From a checkpoint of a small mixture-of-experts model trained on Wikipedia.
Size: 13 layers, vocabulary 50257, 208M parameters.
Experts: 224 clamped SwiGLU neurons an expert, 4 picks a token, a softmax router.
Below are experts of layer 7 (counted from 0) of a mixture-of-experts language model. Rows are named router (the router's row for the expert), gate (a neuron's input weights, with its number), up (a neuron's input weights, with its number), down (a neuron's output weights, with its number) and show model dimensions 112-223. Each number is 128 + 32 x the weight over its row's rms, rounded and kept within 0 to 255.
Before each expert's rows: "gets" lists some tokens that make up at least twice as much of what it gets as of all text; "comes before" lists some tokens at least twice as common just after its tokens as in all text. This comes from a sample of Wikipedia text that the model never trained on. Tokens count by the router's weight.

# expert 78
gets: ")", " |", " =", " States", " (", "'"
comes before: "\n", " (", " is", ")", "born", " –"
router [151 160 188 165 129 118 126 162 110 121 142 135 160 107 127  98 118 182  95  83 120 134 136  85  88 175 123 125  80 149 131 145 129 115 146 145 125 138 112 147 145 212 126 100 144 184  90 153 160 110 127 189 114  82 117 159 154 131 134 178 116 151 125  84 174  80 147 156 126  97 115 136 100 142 153 139  87  89 139  78  99 132 146 169 109  96 140 107  79 158 151 166 108 100 129  98 110 155 135 172 165 116 157 151 176 134 118 125  87 159 136 162]
gate0 [163 121  97 191 142 130 172  82 101 118  67 135  86 136 116 124 136 151 147 155 129 167 138 119 154 156 113 118  86 118 138  56 164 141 111 121 182 153 106 110 135 143 129 136 130 133  92 139  69 133 111 135  99 172 105 113  80 117 101 146 133 113  82 120 136 127 146 159 144 104 184 150 120 134 139 186 118 149 196 101 125 142  96  75 130 112 122 135 171 113 117 182 139 187 166 101 129  82 127 224 157 159  95 144 202 125 162 131 160 153  82 145]
up0 [127 120 132 213 119 192 115 147 193 147 134 164 135 136 126 118 131 130 113 158 101 109 197 142 171 123 161 159 127 122 119 159 100 140 154 160  98  67 107 106 155 132  66 141  99 100 170  56 145 137  88  93 167 179 140  88 147 132 171 133 123 153 220 106  91 141 138 140 132 129  73 150 129 100 142 131 150 107 158 116 138  74 159 134 146  75 161  71 130 154 198 100 115 165 160  76 138 133 167 160 124 106 108 143 147 121 165  72  97  82 126 155]
down0 [ 93 148 130 155 100 166 176 128 158 152 164 108 150 121 152  98 159 158 161  86 115 144 148 111 148 172 135 146 213 145 138 134 164 157 113 121 156 107 159 103 119 140 104  98 142  87  73 161 156 151  99  97 176 125 160  51 138 106 103 116 141  78 162 127 118 114 119 169 123  93 118  86 110 102 126 122  96 100 120  91 156 166 157  85 131  97 102 113  77 125 114 132 127 118 152 152  77 141 152 149  85 153 151 148 103 101 121 142  81 156 140  80]
gate1 [164 127 139 205 127 185 111 147 158 186 147 124 153 116 163 139 139 105  92 163  83 128 184 133  83 148 192 145 164 133 139 118 137 125 196 121 157 128 156 123 156 120  71 195 124 135 135 123 193 150 106 136  90 175 116  84 201 126 152 133  90 170 123 110 126 130 124 151  85 120 142  90 108 155 135 128 155 214 133  96  99 104 151 159 126  85 109 100 175 137  79 143 132 103  50 109 135 103 170 147 131 168 130 118  76 117 122 112 166 160 117 178]
up1 [122 138 154 121  76 108 119 142 145 170 133 142 121  20 151 121  99  82  90 158 107 115 146  94  88 140 134 123  82  73 173 153 160 130 172 123 124 194 188 111 110 132  85 151 170 115 209 114 203 115 132 141  85 118  82 165 145 154 149 121 116 150  85  92 155 168 144 114 145 148 117 118 122 161 191 149 130 205 109 133 110 124 131 146 133 114 165 114 153 101 114 137 133 123  88  76 129 144 194 123 147 156 145 121  83 145 118 141 139 162  89 148]
down1 [178 121  30 162  97 189  88 111  93 135 142 140  72 105 123 102  84 179 108 160 139 150  59 126 186 105 198 142 202 101 143 149  99 128 130  78 149 105 124 137  67 144 175 151  97  98  87  90  97 141 169 144 134 160 160 152 158 148 133 138 138 129 131  97 109 132 135 154 130 143 159 146 201 127 176 150 116 143  99 108  96 110  87 122  99 101 120 129 104 210 135  89 145 169 103 173 173 103  51 169 141 156  64 112 161  72 124 172  83  48 114  97]
gate2 [157 147 150 135  81 183  73 160 110 157 150 140  77 130 114 143 151 137  67 144 183 133 173 129 122 185  95 137  93  91 105 117 173 126 147 163 124 204 163 132 194  60 181 131 134  76 134  95  97 156 132 132 133 165 137  74 140  67 131 161 188 132 107 124 101  71 125 140  93 148 171 122 134 143 140 115 136 160  75 176 134 156 149  83 158 185 100 100 120 142 138 140 101  97 131  89 154  96 163  89 150 120 113 170  98 172  98  94 143 129 150  97]
up2 [165 133 126 138  96  84  84 104 121 106  87 197 105 106 138 121 150 173 152  86 135 159 142  70 115 161 147 184 128 173 130 153 131 172 127  92  59 137 106 202 131 112 153 172 126  86 106 135  84 131 173  86 194 162 182  74 184 144 148 152 209 130 153 129  86 108 131 119 169 127  33 124  91 162 125 140 151 137 101 103 128 126 131 117 174 125 133 124  93  94 189  93 159 103 141 120 139 112 148  89 153 138 167  97 124 112 139 107 155  92  98 106]
down2 [109 109  81  93 121 137 127 143 133 165 149 131 110 105 123  83  93  97 174 181 137 154 156 115 156 161 175 132 144  93 131 147 148 131 127 136 145 120 159 145  98 129 200 105 140 158  65 113 156 119 122 129 141 139 118 171 133 105 162 143 106  85 137 172  41 111 105 178 131 117 144 134 130 129 128 107 161 152 119 163 119 101 117  74 117 138 117 118 146 128 162  91 155 123 129 122 101  76  98 143 116 160 157  78 138  81  64 151 166 183 154  96]
gate3 [114 139 142  86 144 100 124 189 146 118 120 127 135 142 104 145  72 104 134 161 138  82 140 124 123 175 133 158 135 150 131 130 127 159  97  88 150 180 120 140 218 111  91 125 112  82  79 113 134 163 143 105 130 169 202 170 132 147 160 103 183 169 126 187  82 194 142 168 171 120 157 123 119 125 150 166  92 114 143 136 161 101 139 106 140 142 184 106 135 116 103 130 162 130 158 158 113 179  67 131  91 128 102 141 112 151 123  89 103 110 129 129]
up3 [140 163 157 101 122 127 108 142 138  93 162 144 187 147  89 133 111 131 111 176 100 100 131 108 139 135 118 117 111 138  88 101 103 119  64  91 131 187 193 127 195 120 118 118  73 171 130  91 133 121 141 167  93 164 147 187 128 129 137 147 129  90 119 190  78 184 100 163 145 124 119 127  88 104 126 162 116 181 115 107 133 135 100  98 148  91 184  99 183  72 160 153 122 134 119  85 104 168  93 130  98 107  79 185 145 105 122  86  80  91  76 140]
down3 [172 155 193 113 130 163 142 129  75  94 140 147 168 159 100 172 133  99 114 232  74 187 133  72 178 144 128 156 169 162 100 153  94 141  91 130 112 109  98 103 137 121 122 100 107  76 165  81 127 111  80  78 143 136 131 149  36 157 172 160 155 127 104 144 121 124 163 132 161 169  92 109  97 114 178 117 125 121 118 130 120 149 134 121 200 108 161 122 170 138 155 142  99  79  94 153 117 127 123 129 132 152 137 100 105 126  84 160 180 111 108 163]
gate4 [105 138 121 141 110 117  92 147 117 100 126 156 138 149 137 123 165  65 149 140  55  91 122 171 168 143 113 189 132 132 160 121 107 115 168 151  93 137  90  83 136 104  78  85 103 106 142  92 161 161 109  77 147 147 125 130 116 136  93 167 187  97  54 138 120 110 121 159  79 130  87  82 164 134 148 151 137 106 131 142 120 116 146 162 142 163 134 120  89 157 142 116 129 170 109 146 130 182 155 127  68 173 176 131  91 149  65 100 109 102  65 135]
up4 [149  70 138  91  96 139 107 115 113 103 205 110 135  89  78 139 118 110 116 118 103 146 159 146 134 140  83 212 116 109 224 132 145 111 123  88 143 150 101 114 126  81 118 151 115 124  88 112 148 139 136  93 149 155 115 143 103 135 145 167 153 112  96 181 140 118 130 157  99 138 120  67 146 164 162 135 174 118 135 128  72  80 122 101 119 162 136 134  77 124 109 110 137 151 146 188 117 145 189 124  96 133 172 107 101 159   0 148  96 138  85 125]
down4 [121 176 126 107 110  88  99 139 181  70  96 127 137 160 165 140 144 159  93  87 164 168 153 114 148 169  99  90 172 192 111 145 116 123 147 145 126 183 127 118 126 154 152 126 151 126 102 135 129  55 109 158 118 165 185 120 112  89 192 121 153 151 151 128 160 121 132 139  97 127  58 156 136 148 118 150 136 149 162  93 186 119 116 142 139 100 161 117 172 165 121 119 157 181 122  96 158 113 157 157  80 122 107 145 166 111 170 135 165 158 103  73]
gate5 [ 96 115 123 118 107  91 156 168 153 116 109 163  65 123 143 106 159 135 221 103 141 115 113 131 128 167 143 169 100 123  93 127 131 116  91 149 147 109  65 121 115  93 156  73 136 156 170 130 125 162 159 118 191 141 125 144 120 169  72 109 100 171 171 172 168 105 134 135 181 144 143 196 102 128 148 119 199 126 162 126 160 113 106 119 175 138 165 108 125  87 198 120 142 100 164 150 209  80 102 161 108 112 106 153 140 172 143  88  82 116  83 101]
up5 [160 125 174 117 121  43 154 206  78  97 130 128  93  92 146 167 121 114 162  67 150 125  98 125 110 159  94 132 119 142 115 154 156  61  87 158 141 185 104  57 158 158 132  90 123 157 116 123 138 153 207 138 123 101 107 173 117 127 100 104 121 197 117 141 155  95 115 133  92  27 134 167 144  86 124 157 184  82 193  80  73  80 121 114 112 126 109 132  93 159 124  92 141  97 170 124 212  88 171 130 138 143  98 168 197 172 146 125  85 125 146 119]
down5 [101 115 168 165  47  98  88 192 145 107  94  36 139 116 179 151 139 125 111 101  63 118 146 140  91  99 127  99  86 134 112 216 140 135 101 192 131 116 134 155 119 135  80 170 131 102 134 142 117 134 133  83 156 138 132 138  90 101 122 158  95 102 137  91 175 108  85  95 121 158 110 128 137 146  71  96 169  98 170  95 104 139 156  87 158 208 112 112 201 138 116 159 160 131 137 112  99 154 148  89  77 155 125 147 173  78  84 118  65 157  60 120]
gate6 [171  73 154 200 160 206 121 136 126 124  92 159 135  99 166 134  55  25 108 120  92 132 136 119 100 126 103 150 158 170 111 106  68  78 180 156 118 173 108 138 114 158 132 185 115 137  82 138 105 184 160 123 115  76 152  35 121  81 138  90  96  93 112 153 146 124  94 156 112 118  75 101 132 151 144 144 134  57 103 123 147 150  98 151  76 136 148 124 142 121 141 101 169 151 110  98 106 103 131 136 123 137 124 184  91 150 122 117 178 131  34 141]
up6 [161 117 136 157 152 131 153 131  99 138  30 166 170 109 125 108  41 119 126 161 136 131 103 177 125 117 122 126 119 138 138  94  82  97 169 151 105 148 181 119  76 153 176 162  85 151 124 117  61 179 122 142 127 107 174  68 138 122 156 127 103  61 101 132 100  99 101 106 116 117 107  92 139 182 170 151 142 129 100 106 102 153 151 132  59 102 135 140 114 124 132 176 169 143 106  99  80  63 133 177 186 133 128 215  95 118  85  52 155 118 112 155]
down6 [150 133 117 139 119 152 135 114 132 105 136  69 161 102 130  80 180 152  94 119 137 134 136 132 133 136  89 151 148 127 108 130 135 133 111 127  53 163 158 142 139 153 157 142 199 112 147  82 138 123 151  66 138  90 158 122 190 108 196 112 159 151 153  83 127 135 164 141  35  64 126 110 110 146 156 127 163 149 104 168  64 123  63 158 141 107  91 124 122 123  58 140 173 142 183 121 115 132 154 106 149 141 108 133 111 155 182 150 103 107  90 136]
gate7 [172 120 127  99 117 136 158 163 134 157 159 120 139 118 121 153  70 149 126 255  94 147 112 117 155  95 145  96 140  94 151  99 136 114 136  88 136 139 163 118 118 130 169 165  78 107 168 107 150 146  97 133 151 153 135 167  87 121 171 102 126  81 159 150  97  86 127 125 142 139  89 121  64 117  94 105 158 128 107 122 165 124 140  97 143 137 143 167 131 119 128 103 107 150 168 114  88 129  99 128 115 156  96 111  91 118 193 178 117 139  89 117]
up7 [104  67 153 139 148  94 138 169 109 130 126  95 152  82 141 113 154 154 113 223 125 161 103 138 153 133 122 110 143 139 137 134 137 142 107 186 113 115 124 117  69 152 169 121 113  87 140  87 155 176  71 142 139 171 146 126 134 135 193 109  71 134  85 211  84 138 128 129  74 114 149 136  99 117 114 125 107 112  72 118 176 136 114  93 136 153 136 162 137 158 167  99 159  97 183  95 123 108 139 110 125  91 100 164 129 120 139 163 127 134  80 144]
down7 [ 99 138 129 157 127 102  94 151 171  92 153  74 128 117 152  84 114  19  68 140 170 123 127  80  71 155 150  86  90  87 162  93 120  96 171 137 130 168 128 119 151 163 130 143 185 136 144 149 101 181 141 116 142 143  85 103  98  41 186 197 123 145  72 183 145 159 162 185 216 122 159 127 140 150  95 185 185 118 146 144 163 114 184 202 106 156 119 110 120 138 154 156 119 170 112 148 122 112 113 139 137  90 124 102  79 147 115 118 143 100 142 151]
gate8 [136  89 200 186 116 191 166  81 118 131 205 115 126  64 152 124 213 127 126  82  83  80 145 113 169 160  95 227 130 143 148 128 138 105 152 100  94  97 171 124 142 161 165 136  98  61  85 153 112 189 150  47 119 126 172 116 100 162 141 132 190  85 143 136  95  69 102 149 193 120 128 149 150 158 169  99 125 190 129 126 126 143 116 105 118 113 106 126 126  84 154 108  71 107 137  93 134 150 132 101 100 142  77 116  96 103 135 151 152  61 129 131]
up8 [ 47 149 130  87 122 184 101 123 170 175 159  91 164  86 139 156 120 172 181 143 108 113 102 115 200  62 176 130 169 103  94 127 132 117 124  85  85 141 195 126 113 127 129  85  60 131 135 144  98 101 137  74 191 121 135 134  92 158 169  71 127 131 177 133  91 146  83 116 140 144 146  82 154  94 184 103 147 145 174 139 163 121  91 119 101 133 116 175 107 144 138 138 106 129 165  84 104 144 106 138 127 139 117  81 119 115 162 103 130 105  97 107]
down8 [ 70 124 133 141 158  66 131 141 137 115 120 168 103 129  68 106 108 139  90 137 129 106  92 103 164 131 121 101 115 155 142 111  89 139 128 157 119 105 123 155 122  51 114 119 163 143 158 114 139 160 146 116 149  70  45 135 112 152 163 147  95 159 100  62  87 141  79 122 178 159  87  98 174 156  55 159 116 168 172  88 108 166 118 133 110 111  93 160 140 155 101 174 127 145 143 159 133  86  67 138 113 157 102 101 154 148 124 147 170 188  72  88]
gate9 [141  77 154  96 158  92 137 159 162 125  76 164 101 183 177 108 172 132 154 144 159 115  94 163  93 106 120 125 122 113  61 104 113 132 173 113 141  97 123 140 126 111 137  67 131 103 149  67  81  76 129 147 128 137 169 148 108 140 130 120  79 180  76 121 135 162   7 152 176 172 132 174  99 148 146 173 148 142 112 146 160 148 158 108 125 171 173 171 170 143 146 116 165 113 103 175 119 120 143 199 125 136 112  91  62 112 161 128 114 118 154 109]
up9 [142 104 146 150 164 113 121 132 149 115 135 152 130 168 124  82 150 141 159 110 122 118 139 179  98 131 160 101 117 150  85  53 138  83 169 119 150 113  90 132 140 132 149 117 144 122 141  90 106 139  92 153 138 150 145 160 108 163 123 134  80 214  94 149 102 142  61 139 133 122  88 222 110 141 141 225 121 118 132 184 151 140 115 100 102 192 177 180 154  70 145 125 122 139 132 188 165  95 185 161 150 160 133 159  96 175 135 138  94 104 188 122]
down9 [106  99  84 152 162 101 120 129 154 114 103 115  85 147 108 145 203 160 160 229 177 136 135  91  92 154  92  73 171 131 152 145 163 103 115 150 139  90 173 127 135 117  94 152 102 115 150 220 158 150 145 141 134 136 140 143 118 174  92 178 121 139 153  88  91 113 100 131 145  94 133 175 118 130 165 120  82 167 159 140 127 190 110 103 105 136  84 119  94 101 139 123 166  99 180 102 116 137  88 133  96 124 153 101 163 123 130  95 177  91 128  80]
gate10 [ 78  99 130 154 152 144 138 113 227 180 214 122 134  63  94 142 155 189 152 134 133 110 110 130 110 165 154 158 151 128 108 111  89 106 163 122 126 170 209 165  52 137 138 188 119 110 113 138 141 119 138  74 124 171 136 102 125 140 116 100 108 140 102 146 163 116 110 169 112 140   4 123 170 157 176 147 173 147  84 106 128  75 178 142 145 127 123 145 138  70 131 170 104 102 110 170 134 123 126 145 160 100 100 102 105 131 133  70  80 132 131 111]
up10 [ 71 127 141 112 154 138  96  67 189 133 141 139 147 121 104 114 141 122 142 144 163 144 188 113 101 161 126 124  49 113 138 154 115 132 137 188 126 131 162 116 114 150 118 136  97 124 129 177 169 127 194  62 122 163  49 114 151 136 133 161 163  95  87 113 154  77 132 134 159 145  80 122 161 155 141 128 106 136 106 111 125  84 132 188 109 117 103 117  77 106 145 124 125  98 152 154 124 135 135 122  99  88 129 138 153 128 202 149 138 164  83 113]
down10 [144 150 111 109 140  98 148  74 147 145 144 122 111 141  86 105 126 146 132 127 114 122  94 151 189 150  84 128 135 158 126 136 163 123 140 206  79 144  99 104  97 165 175 116 117 158 126 108 130 136 146 123 123 154 167 159  83 101 115 125 160 153 156 127 136 157 159 103 165  93 218 106 130 109  83 138  99 106 192 164 144  91 160 152  88 137  54 155 143  65  68 121 112 186 153 177 126 185 103  77 149 122 133 130 209 113 107 120 153 177 117 123]
gate11 [ 71 138 144  88 137 135 104  88 114 109  85  88  95 150 124 185 207 110 157  91 151  92 118 126 147 155 160 145 150  94 107 149 111 105 151 133 143 132 132 116 100 141 145 150  84  93 126  92 112 175 105  79 197 174 186 113 113 141 152 172 152 168 145 146 103 111 114 180 181  84 114 170  89  91 227 126 121  68  67 223 118 151 154  98 176 119 129 141  95  41 148 158 189 138 149 134  96 125 196 138 111  84  80 146 122 147 111 149  73 122  87 102]
up11 [105 117  73 137 189 138 100 159 148 148 174 144 171 162  84 143 105 191 161 184 118 129 131 204 113 104 163 152 155 114 216 101 132 140 113  97 110 136 151  98  92  85  76 104  96 141 161 167 110 162  51 154 116 147  97  75 170 172 124 117  99  93 154 142 151 106 127 130 133  64 141 119 139 132  70 149  98 135  46  88 102 131 103 188 122 120 135  81 115 130  98 108 175 111 126 123  96 123 133 142  78 188 142 106 121  98  52 165  72  97 138 104]
down11 [140 157 127 181 101 143 115 141 149 248 129 108 121 153 103 124 125 115 111  74  97 145 120 127 193 148 146 203 142 142  73 161  75 152 172 105 169 136 155 165 133 158 174 143  97 180  99 130 156 144 110 144 100 172 130 124 111 130  85 105 117 130 121 202 131 159 143 114 166 123 150 150 149 148 127 171 165 125 147  90 177 120 158 142  95 154 124 110  93 139 122 119 112 141  92 111 157 109 171 156  56  82 142 121 161 109 118 129  74 141 212 151]
gate12 [178 151  95 129 155 118 154 182 120 131  79 141 104 200 106 169 111 131 133 147  91  76  72 126 135 162 128 152  87 149  77 103 154 100 129  99 141 151 136 100 109 107 189 158 129 102 104 125  73 153 105 103 153  79 146 102 152 165 116 155 122 169 113 135 112 174  97 100 194  84  35 120 161 125 152 135 141 168 146 169 187 106 200 129 151 138 176 146  92 140 158 147 129 147 105 116  85  89 127 152 162  82 118 219 135 132  69 169 110 158 124 118]
up12 [123 140 147 178 113 163 144 147 157 136 157 112 119 103  61 102 101 187 118 117  91 126 128 144  79 130 133  99 138 129 145  91 148 144 116 111 131 174 198 116 104 147 178 155 123 147 168  61  74  76 150 117  85 121 169 170 147 107 165  90  97 150 156 135  71 121 140 158  72 132  86  79 149 167 134 106 109 165 153 100 119 157  82  68 148 129 136 113 138 128 144 145 111 164 106 169 118 124 129  77 106 133 138 151 105 129 155 210 193 105 124 125]
down12 [138 119 130 123  94 156  61 120  79 148 138 128 110 143 108 195 106  88 130  88 134 140 154 140 117 110 146 158 122 194 128 118 105 148 143 101 105 133  96  94 120 145 104 195 101  87 122 185 117 140 151 165 143 117 101  86  90 186 178 128 179 156  77 113 191 147 140 115 133 125 124 153  93 165  99 206  97 182 174 106 169 164 144  95 140 159 170 193 139 135 165 180  47 185 119 126 101 170  70 107 114 130 114 113 108 187 104 109  90 111 151 100]
gate13 [126 129  85 143 133 117 101  63 125 140 138  91 130 136 176 133  95  67  97 126 122 125 154  97 185 162 141 106 160  99 167  58 132 107 137  64  89 200 137 171 162 136  66 103 143 124 126 130 164 109 126 128 107 163 121  93  91 110  82  95  91 134 103 121  94 154 125  99 110 126 177 112 133 135  62 170 127 197 212 143 163 136  48 133 176 128 144 105 159 120  91 153 123 141 148  83 106 107  95  86 105  93 123 121 118 132 170 135 167 143 142 130]
up13 [108 142  98 160 116 146 176 120 191 134 114 130  95 110 105 184 137 153 192 145  91 121 130 191 115 120 157  78 102 143 134 107  88 125 121 195 156 112 123 139 120 124 159 165  92  68 166 114 133 148  98  96 166 156 180 115  83 119 186 120 175 126 120 155 107  83 103 176 149 119  81 117 155 126 208 116 185 132 111 123 145  85 120 133  91 138 118 184 142 142 169 101 122 107 128 194 107 175 143 205 152 182 147 132  86 140 128 125 129 106  77 110]
down13 [103 128 118 138 151 106 115 174 123 129 164 136 125 141 152 185 145 153 120 149 171 102  87 153 105 114 132  74 196 114 105 131 132 130 159 133 145 117 142  58 158 131 112  51 109 151  59 162 104 140  58 106 130 131 141 112 136 138  85 100  66 125 146  72 106 109  59  86 135 175 159 121 159  48  97  93 143  94 129 153  83 137 134 138 137 142 160 182 138 159 133  99 118 139  96 105 148 104 115 100 139 191  75 177 140 138 112 117  95  93 154 166]
gate14 [179 102 160 116 132  89 142 151 127 144 167 165 136 113 101 175 119 180 170 140 169 106  86  93 143 168  75 160  97 136 157 125 116 112 155 171 130 146  65 128 139 156 122 140  81 109  94 129 149 120 125  82 107 135 133 174 144  98 142  93 104 114 137 159  62 133 119  99 140 118  79 102 151  98 134 143 134 113 173  92 126 126 129  65  99 149 145 104 192 138 142  80 150 162 134 136  99 147 132 166 137 199 115 109 128 132 117 134  80 120 149  84]
up14 [127 130 156 125 127 103  75 141 104 141 170 152 126 138 137  90 131 206  79 101 186 179 144  58  64 168 114 166  56 127 171 141  70  69 109 173 171 122  31 119 134 136 136 123  88 117 115  91 165 117 138 131 118 125 142 151 120 144 111 134  65 110 204 177  93 112 149 118 148 142  58 137 173 102  97 184 109 113 156  91 123 152 162  95 105 153 145 104 166  98 193 154 166 124 130 100  97 130 121 178 171 130  92 139 164 155 162 166 165 118 115 107]
down14 [100 136 100 115 109 140 152 142 176 138 126 160 159 105 150  85 149  78  55 143 107 110 168 167 122 148  66 119 132 189 161 138 107 129 132 141  85 168  93 142 118 156 119  34 148 211  96 133 126  96 159 153 135 152 126 108 184 108 128 117 147 129 139 138 105 121 118 145 146 150 160 146 122 114 126 106 103 116 118 139  85  76 170 112 149 116 115 122 130  96 132  73 110 175 157 155  90 138 168 159 120 142 134 101 109 192 171 141 171 119  78 128]
gate15 [114 122 149 172 105 179 131 114 146 114 115 147 123  65  82 121 152 127  88 133 119 168 106 138 118 107  73 165 174 112 165 117  89 158 128  91 197  61 161 136 144 176 121  84 127 120 151 152 150 151 106 105 166 137  96 127 170 168 158 153 166 110 119 120 130  77  93 125 112 109 153  82  84 160 138  87 145 162 146 124  90  75 143 110 126 165 151 129 162 114  99 126 167 125 139 144 122 170 109 171  93 102 102  86  38  90 105 106 137 108  90 156]
up15 [101 196 108 162 112 130 104 124 176 122 113 128 181 157 116 138  60 193 134 128 146 140 158 162 122 128  99 125 151  84 144 131 133  95  83 120 119  44 117 124 129  96 133 103  98  67 104 119  95 126  89 133 147 186 120 126 144 148 210 140  98  72 137  99  82 101 122 183  83  91 157  88 125 132 140 123 166 178 149 103 104 109 117 106 109 133 178 117 119 117 142 117 161 148 153 170 100 161 142 154  89 122  93 152  51 113  88  90 150 124 123 125]
down15 [168 155  75 140 154 166 116 155 152 150 105 214 123 166 163 145 137 176  83 117 158 182 199 129 108 174 101  60 104  80  70  97 119 113 151  93 135 128 111 144 158 151 166 116 115 106 160  79 121 122 108 132 113 109 185  73 112 126 125 104  83 160 120 135 115  86 118 147 148 128 106 175 168 149  64 112 151 141 125 105 115 156 151 129 146 131 142 165  81 175 129  91 117 134  78 142 158 109 103 125 136 114  88  93 135  98 203 123 152 135  87 174]
gate16 [161 109 153 167  56 101  99 170 167 167 171 151 152 131 102 140 132 163 126 158  89 139 148 154 119 131 165 113 191 174 129 148 128  99 155 150 179 151 123 146  71 138 109 136 127 125 158 145 149 103 101 124 135 127 117 129  96 178 177 120  99 155 148  88 153 100 115 120  71 166 161  71 127  87 193 120 129 152 135 130  94 104 117 102 115 128  78  84  97 125 128 152 144 173 171 107 154 164 127 143 180 110 152 150 108  99 140  72 112 111  96 168]
up16 [196 159 143 145 146 150 121 205 119 121  57 149 155 175 139 123 142 153  93 154 111 110  97 156 133 118 109 107 170 107  52 144 150 140 111 115  88 124 193 106 102 145 155 142  95 194 131 118  64 127 115 150 188 138 140 120 105 210 111 176 100 144 105 155 116 170 115  86 153  82  98 153  96 161 117 152 108 159 164 221 133 142  99  63 120  96 110 153  89 145 188 184 127 158 130  96 149 126 140 158 133 124 117  98 119  92 123 133 165 126 129 141]
down16 [113 127  80 117 101 139 152 104  96 105 155 142 127  73 103 104 113  89 145 165 110 127  44 118 139  97 109 125 108 112 189 127 126 141 131 123 121  81 148 119 140  64  95 157 140  54  82 125 121 146 159 113 197 120  90 142 176 108  60  85 132 122 111 169  90  98 122 138 188 125 100  95 143 188 135 123  92 113 131 110 141 132 133 182 100 150 151  80 150 125 140 142 133 104 169 146 213 112 129  63 116  90 130 134  74  99 113 129 124 119 144 114]
gate17 [119 171 177 180 129 148 109 116 110 120 102 143  98 112 138 104  94 104 168 113  52  61 129 181 186  92 173 203 172 145  93 145 110 107 119 135 148 119  53  79 108 155 130 145 142 141 120 107 121 121  85 105 125 158 185  49 113 115 166 106 153 110  91 120 110  71  75 170 134  85 118  78 195 132 150 114 166 126 110 154 134  87 122 148 188 162  80 146 134 166 118 140 156 156 153  80  80  87  79 138 128 136 124  97  60 108 124 143 155  89 121 132]
up17 [141 150 105 163 132 164 148 119 131  90 101 127  61 133 106 121  68  97 167 131  79  78 120 162 180 116 136 189 156 121 103 143 137  97 105 111 125 139  94  59  86 138 150 150 138 154 125 147 128  94  78 103 132 154 153  74 137  59 122 135 156 127 129 128 151  65 103 143 163  95 108 133 131 116 163 181 193  94 146 170 123  91  96 128 171 145 150 138 140 155 145 137 149 144 110  80  94 159  79 177 165 163 147 119 110  90 127 116 162  76 117 142]
down17 [122 124 115 127 160 137 162 144 107 180 124 122  94 181 169 103  85 141 119  78 173 113 100 127 117 132 154 145 101  99 126 158 162  90 188 162  58 161 127 118  91 151 144 128 227 139  97  93  80 135 120 112 139  92 128 142 115 107 129 166 109 183 153 113 136 114 148  84 126  83 134 136 137 131 112 166 117 127 208 130 151 142  44  89  97  86  95 164 125 118 128 146 111 133 124 113 154 161 123 154 161 127  77 178 173 119 110 143 145 100 134 137]
gate18 [161 112 115 128 161 181 138 125 108 102 148 180 155 187  82 113  54 176 116 150 126 162 189 166 141 143 141 113  79 155 142 111 116 115 160  92 142 120 136  85 110 102 142 141 121 167 113 138 127 119 108 113 103 142 126 140 138 184 130 167 111 150 132 120 121 123 143 108 166 118  69  62 115 167 117 122 152  83 131 182 139 158  93 128 103 110 189 152 112 138 185 140 184 102 121 152  63 101  48 110 125  87 139  71 110 111 132 204 162 148 107 104]
up18 [152 170 121 160 174  77 120 150 192 105 108 138  90 125 161 125 125 117 114  92 184 110 148 105 147 123 124 110  99 130  95  72  99 109 138 104 171 160  85  96 174 106  98 102 115  68 114  70  98 108 122 197  89 150 141 128 169  82  90 128 141 108 124 137 142  91 115 103 153  99  83  64 111 132 130 105 131 127 124 109 167 138 125 138 140 144 136 142 159 126 153 120 137 118 119 131 177 132 159 125 132  34 140 159 193 103 135 142 149  90  44  66]
down18 [129 158 147 141 124 139 100 113 133  81 132 178 106 105 147 139 113 117 130  90 167 107 135 112  78 116  91  64 159 139  91 137 106 152 155 129 146 110 102 126 136 114  86 135 143 130 149 135 131 119 177 152  85 156 127 187 155  84 113 200 187 121 131 170 135 129 164 116 120 194 172  87 150 109 107 100 151  76  93 134 140 164  96 114 158 113  98 106  76 167 112  95 162  94 105 115 114 169 143 130 118 140 190 133 101  40 132  89 119 178 181 210]
gate19 [117  75  71 101 142 105 131 160 160 115 136 153  99 157 120 185 106 142 149 144 118  61 105  58 179  73 104 130 116 128  63  87 132 108  74  97 115 156 111 165 120 132 151 123 140 176 136 119  72 131 128 137  41 145 163 131 119 112 163 116 174 109 145 119 142 149 113  91  93 127  94 104 136  97 156 110 126  80 147  83 172 148 132 135 153 187 171 115  57  94 120 131 123 176 113 139 126  94  45 127  81 171 152 137 163 147 137 148 132 104  97  80]
up19 [ 80 111  74  42 115 144 195  74 167 115  95 105 128 165  56 191 161  99 166 111 128  72 130 120 186  70  77 130 133 100  99  76 121 103 104 100  84 139  98 136 162  61 159 127 132 156 151  58 108 110 114 162 126 113 154 121 161 103 185  90 111 127 125 114 174 167  54 106 134 115  98 133  98 122 108  96 149 121 118 124 143 182 107 139  80 144 107 160 137 104 134 135 184 154 111 148  61 114 109 133 122 143 110 129 163  98 120  89 157 112 114  93]
down19 [128 125  97  53  45 152 208 127 123 123 136  78 167  97 147 128 126 150  89  78 133  92  91 142 132 102 120 143 125 109  79 127 100 117 115 177 140 129 120 192 143 137 149  91 101  97 183  55 165 124 191 124 156 125 107 133 154 113  98 121  98 145 102 137 113 101 151 131 118  78 116 125 197 115 154  79 188 114 104 131 146  76 175 182 169  96 130 143 108 120 158 122 167 124 111  71 189 114 126 108 130 144  78  89 115 113 136 133 144 126 148 129]